Weights of a small mixture-of-experts language model, trained from scratch on English Wikipedia.
Size: 12 layers, width 224, 32.5M parameters.
Experts: 96 experts in each of 12 layers, 32 squared ReLU neurons an expert, a softmax router.
Training: a variant of SOAP for the experts, 291M tokens, 4088 steps.
Below are experts of layer 8 (counted from 0) of a mixture-of-experts language model. Rows are named router (the router's row for the expert), up (a neuron's input weights, with its number) and show model dimensions 168-223. Each number is 500 + 50 x the weight over its row's rms, rounded and kept within 0 to 999. Numbers have three digits each.
After each expert's rows: "gets" lists some tokens that make up at least twice as much of what it gets as of all text. This comes from a sample of Wikipedia text that the model never trained on. Tokens count by the router's weight.

# expert 38
router:480501459574466467475662407573469545480469487479556496444378505495480391509506500514467452504551570508572547526566534440613469515490576517472587613456530407521388367583
up1:545548464444481444521565451486504432537496506364515502492413457479454512475457527562457499444411427555525456498460498441513481539467511625491568567471431480462572443495
up2:452569481536463529580587561481473492494595554551488483376558466500460420418519512599521563532475484516493442505540461450474458508474462498583426502481407508456464409496
up3:465533441475498463456511509507600547500526481445478509518449511583462507491478541476487503531521603526437530514467532542549483596433541450562487537391532453487450503478
up4:548552491488486463446487448549524481505587484435552552437485462518446445396449536516367491486482549546474521413492521421470596495392575485458505536543522559463503519549
up5:572433524466415482539520420482565471548525571490494509460513510523528475544526537605468544528593449466410522500529486440442424428440550578526509447506548503471482496487
up6:585546530502459473489464475505444523484503450442524472453458596483549558498497503585464473473584458485545574520396609452531430606450500584559523470547461462459486599531
up7:519463468482495511492553422487528486437513437601511440528481506489485474560475521545565474455567357576466580518466496548511410538474460515536473505513561452489403508485
gets: " ", "–", " (", "201", "200", "202"

# expert 39
router:465629532556485475507476566510559460460578465461537548568584395534470598493553498502476538465557509580543532478519558564393618445472459523469504441462534523447460572541
up1:548475491484602449531566477507549510562520457537498442471417536478507426455433391445497483428513528494530425597553554500496495470553533445530525552546382531411449548500
up2:425561475511490387459459494506495470469496550558482440592522435544544578396439583500449542442416469537454522457603399577498556525457489527558547464507506507418512513488
up3:435546480533505439535478487478523502526538531520567584514454515523480467524538401380528497409465444543519539545561442460501611562511479403496406419499549518503524442427
up4:538504520482484466511513477478561529481577542445553480503554476458492452588552505508531484567539484459478453612506517573506482519554493587617362519482485532538458497452
up5:497500495545385449502489481534540600503560395604497538579439486571517602511483632461441455483492472439547580511459527499482476500543446407508499577481484482495547457570
up6:527472487475551491475464478604523564582531406459582442498446534507411418570318473462463527539495527521525436509480565467428470553458432451543496610597514479420571458492
up7:569496516436599481462448457442496522546551553424520580515485482503486483489443525475542458532533487484522400557440461571503486403389605545510465546612478581526421442435
gets: " the", " The", " his", "'s", "The", " a"

# expert 93
router:557601533505451463486555514606501533434601490455526477498553547442482470461593498538483404560476554468494500438510503556567492414505411569508556593565456556502508399488
up0:475495492526584449551461491549562519458580539469493495545502533512484539428555488571469587511513538499528485360471419515573575429573428534441500545557426497428448526566
up1:357522542459498502496513567528559546479566453535435502494514580537549484507487521499529377492517444483478490454574462601490455539544469457482519573489456495434599424507
up2:492609478524466420495531528531503476596478446367595438515465480480518443452500431443544527448466463443528502431484596559570585497437556448544507441490495590425584481515
up3:600462505464576495401465507528445456529548575432506519423515499423456429466486416580396479527488452589465457511535459478537506424525558451439448478460482502495519470536
up4:548394487456668453570490480531610540525454505451526462569451511483497540534413550442542538451544452513483533527492512504531471512421507563450533545406480486454520437367
up5:489531519532521518410513518480563562436507503483483451576509554486541544469433558532588458537504474458516539562458445531483437416465442502586539556564453444570458427434
up6:525536520488430456461482509456518510581403467470434472511475484441586599516462511584441456378638588599485489535514504514513427474499479476462494564550467497491418533550
gets: " the", " at", " his", "==", " a", "==="

# expert 74
router:535519555467496508441540536495497465487537570451458465587452433504462567460542448456596593523521552529547582462600559516473490520445485594497410468526377507485457517536
up0:530606460403523433442493530478511412560611576536589521466372486527495548454499510504499483498518525463537544467530589528539545520501394621555526488523457619552493485501
up1:558578546517601538437468491540562492452525470427556552529496486465500588488541418483503506604446473485586522435543535478571422390560522494535555457417512493472519515502
up2:438558469448450440433575458449477487528517521467457466528453429561454584551516465495550438592402507468517501532449531628545514484529526505485477545462508493548541464434
up3:500503522562505519448510508587474502556515564536524425587528497468566573541500511441470468627475571434422589470555487457565506549494446547451460546538430540481446545392
up4:556532507545496522542535535468513567571463560522532473523489487483503508497495524555569535560534518472512430500491490545377466538437445462528508450446587585489519438543
up5:561538495474452470537595494486490511465489516508456459486428507445509393452518496449461480540520586472471442520512489456564422448493492595494479498520507532514512536532
up6:509512584540474501622452534582504594432429542494491490549562490504572529496527489544502593413475480471510495531455523539449478442465590539433419502528561615363549577512
gets: ".", ".\n\n", ",", " The", "==\n", " He"

# expert 10
router:523512477556457529494485519600457617491469558429585522443487524500563408445584514457519501468544575408622529618499485499619433514487544447514450475566536453434540455421
up1:510538485410548420502453503542530470522455472500516502519500542486489470568485511522495577528512509508579533669481493514516438501549537641495424552555534463485472537557
up2:444460439482575493538577541500403509557556547488496507488558432498441539453559451478488485421596557522516489484484440529513481537533423529542521412460472499421481504411
up3:499456497531477511550430474543481475488453508443549512462491529484405602406461528443499489537432547532543483502440445514497537575517412465540498506436440452473520538467
up4:481482388462532554506574496447516574529499507498571553487516443508561495428507445527521548503546483407521503508494464547465484481411463536415518499601505578558523471578
up5:401540499553521529434495457486521497567477572495512539429479607445487498479532396388471427574448537484463499522509526496473483491572540595456467500464536542467568515560
up6:448441445434496478508512464528576469510492468482518487510618448449618541455527527553552517419390512437465468521539446497434481442506465449492461518583491541548541473413
up7:495517564532494629463503444481478507428522546547503470465409646541397528410489523563461463564491534493522467548555372535533485492547422486501511465425530520472496491479
gets: "201", "200", "0", "9", "202", "199"

# expert 8
router:519512422494498483531420433517439551432470468570473505515527495550477466553449577529520532475454544424463434496461524417455489509469570553515504552458493570448475524535
up1:608504469514477548523503551550575536519556516467449501551499517487482406542556520463499460573446535483503458467484542379435479509526511522527486455599551562485553445479
up2:453542446429429496544509462511438574508482520516409481578507536512544618456552485585611536447552534541441514517511546494506488410413509464468619497426494451412517496486
up3:512428531525487393502486488410426462520550497561544557472426544564410471468568608554516516451474572530510493500458453526469503525487411516483451532543475495424482453501
up4:495587421491510492534483549513415534500478508440480488465505519564483572517495551541408519596485468463465442519501487528476528548533543501533441441397488528429521480462
up5:525521495496504535579445519527389426562499509501454533420453453468480511575445580523456526412463633599423500471471476508519569449446470624465498520520421562521612553441
up6:431449484454549603518464520483422469484498458553448462437445586417440463488470501463485419545539546488538488565427471547495557473494542439413468487490432535533520511538
up7:565495502554460461552491514462464447508515571512514564538457417526469542522533471497513429542595603455555484527516417565473531485512557583561554536480507584534467503494
gets: ":", " Total", " population", " Coordinates", " Born", " age"

# expert 95
router:536511490501485463502469463494485533415567498608549503473504453581525521581562555495469533484529535404445501504522521456503503575531531599437577578580463522429575605566
up0:518419474486489474539450592547541490501463450533493574594447501558521490505450504511478528483432442488527590380532537510463647526522574448491570529514415430534572512443
up1:460470544453433504509443558498373580523524572431521591484444441500451422530520527557460463469541483516529479427586548519552521520531497443498430452537505473474536549467
up2:549635462451503446498539555465512550560548500561456446514483472504528511491490481538573513544609525474461409496430543610473506494486440411593414477534547427481589481553
up3:525502531502501430547493393444479468459561431541539551640444607502430455510522482520536532470488477414455518486404494491510501540523426453417479507576429488506553493447
up4:439433597459498527548494464411488434486345621473429504523488490521503532505473492483537545507588565571414609536408452515511549609473487503502546566507549467535609571485
up5:495507463494514552556477440522498526433480523502561568533549596475529591481591429495597477565464533589469500561487465511592344400511497522453435398525435382519528480507
up6:551515532457451492550468530510515435540456485510474426611480491487548447466532423518526417556370564492500516497495564552508402583465506547527435526598516593430414543495
gets: "==", " |", "===", "==\n\n", "|", ".\n\n"

# expert 9
router:536494480569465501535494511534516497392431551497438421475499491423419434511580586540563516541502564458504546403345547482561425482530512530496382560545512476512449502434
up0:591466519524492444483568478431478469448589535513478480499494438516510504556471570561417475478584475512498476483459413499551532570585514485555475631543496443557484542513
up1:507398535533550539499501485661533541410499530548483515528479530446556420564496532517525519517498558475484552535514573512507451464490584490539477542521447562525541511427
up2:460426461502518522517482455449594457488445562506567488480482583514557415507577449465520505449429556466488606562477467489453430553512480546427542491548427503531483489406
up3:491445389436578506476502481505541497460467466523509552449579526488482533500369547576472567546506473463471637540518599500436468519467493557397467502534543475471566390512
up4:519440521518606450464509560509476517563514480509568487440481464514476407445529503542499478518508427536456493415515557491458620487652479489529466461512466537508469500434
up5:471444499487496396488508438490522538393574509504441499516468486480481499563512569520543435572469461420496524494540544583532564541421518524488609438480478469399479412467
up6:602494473507433483504569619532435417505587464448563487424510584548513534545470452545523544533496509490462459610506542577441457489470487522552501534476519528547580520446
gets: " a", " the", " by", " with", " an", " from"

# expert 81
router:543557424565474518469544426552469536520470511408395441412408456481611520426476494468498508413545456656548555511467554521479531482569502473454522443462475486452563426450
up0:547525476506449539517528476392509622522570490485458480432506546533525547505470490430508454471464543578489433445495520460516607560517580566482441524531463491502542568420
up1:500535448600445466451534438540536546498489486484485528534390434474550493535494444466486457405539493496514387558468508444473440511483543480460494511573497558471537493510
up2:521458461497516501555582574522479522425429505466449460619425519455528565485487488458495570512484490544539493444435440451492452416486500569509479466437506529352488581495
up3:547487480460524564518541492415479476489503536475522426423472416512574483490470567417464480524471521619462512435521450581485477432512524479483432526437552528352562451534
up4:524462488546511520551488484540385457549483506570423541523447423482430357466461500581509451557434507499499482532421548542423514418508504433442473522508447518530482451490
up5:477461403523442520508450563573472518560525617455527580514467476586525551484467415477480486515544501474556448564419506435478501547508504435498524501475369440405552489452
up6:528505452519537462428507565475519451440542544414508499507527445416565459492540516506560511531503486509459572447526516584475467494531610484433453485534442465530410590507
gets: ",", "201", " ", "200", "199", "8"

# expert 13
router:490525435532514616459463543484479470526494425545476469550486526559401524466456556566526557504452475476508392572550572543545474492553533441534463579455533513534491536508
up3:521608469455486504414399460536466532503486523459481491511482395500506511466539453438442462581471578469462453423548587499444506482408560485429545519498556458502476516479
up4:486511570515509478484420481592492464566411422583517468572525520549572551475510552547437590480522493578532483520584466498551496481579521554517455584503507554530494476520
up5:440563494513431514497465562486513488547471470524548556500497440571611524467499453515535498527476551505415463559505492621524542467487491566560439580492549541490465506447
up6:462456483474536473439574534424526443471413442422431443509475456539480539482550553519489513572538555508490502561423484467422493473433454476419410482462503607517539522485
up7:500548526472542611515377466536459515534474479363479562496483469559450516478455618420570467466477585509433551505526584489562542526396484411574461558506444622547433587528
up8:421513488534452587537492518520488467478547577467571485493440439455534603385498514564557499514465464555544499550473502550570579489588512481555395527565516507431459435480
up9:538440486483565503517483453428471531482448500448433509562477497513472570451540442514535527554586504558552548511471500476482506522449567492566521421515573499502472567518
gets: ".", " ", ":", "1", "0", "′"

# expert 72
router:479536497451467480455454433543465523505430435590540552491478569479455442488420418574500604543480541482551572559523522526450440566465561539501504488408563517580461427563
up0:508511547530464505439443512573510596445627478483511534513555536444558559512553459472551586533558418487494561535530381548502465585454420503488538429492496637566476430481
up1:509482557516500478512549447453575562494536535505540432432411499402503428447420466503465482528498519553542527481483534461466436586425510528466479512410505423399524514634
up2:436570407503553402462500472482434457447511416508506571553578469502539452525578500594499509571540534473497479497550565484553489446471462549501381482482434567452498549422
up3:482535484385600528457505521490592505523542488452518488480423459534517528555575517481497402433522510516491472486489485512533530514503504456503506551544445656424477517474
up4:437452439423475497580588563495497597454468433572488489483420489440487533518497529553449455500537530532490469477494577466389521505430525502459459561521484532527465546531
up5:474436559551463501524456450518519418507508470518459557561472486467456536440399562559516409524369555434442510532549483611561489474482483489510520538460511493452454573584
up6:415582518521514522466415478445531537460426521510536512508494482528548519475470490555437520508532508599554557469568495566469433509468563492480525479527484484464515461515
gets: " ", " |", "–", ":", " −", " +"

# expert 31
router:610508454513433554466506476493455565527409468509485539608492590529541544560532523554462523478498482570505565503446509442405463487544446444584435579505498473601560487585
up0:516485417597427399512558481504530519499528427441449504533540450514505507602466528507438552437465530538517525610541467591494507434447510469559513441458603566497492403452
up1:450539455471517548465552559451510513581449402501582465529443467478528441570469468556382461510424508449433430468474480546441543526595482606590465537489399499524554518560
up2:456430415463482508484538490497498501521577490617559486638431446582540493633521423503576597428572435517436486449488501523527480528436517482454471506438573506456575521524
up3:404492483471473496539572452428544487425517584523577497563424398437528563546522402520489487504473497477539474458583490581484488536503489376419543495558487503580532475452
up4:528538535519495473597485481488457476444457498572440510474491491603531617528580491543464530513419518483482528522355540485560558533533445578538550516434519524448536451448
up5:500479530530485536550530515458563435510525510424578471482487531477429524550609446547507538651447533547480496549447536503476444538499571522512608475448494489503541454495
up6:561607551416471456412529538521441518539464551506496496489445476507470407467477497548485454518403461498509593445556534445524464570577512490511495577557539361408543498559
gets: " as", " a", " the", " was", " such", " is"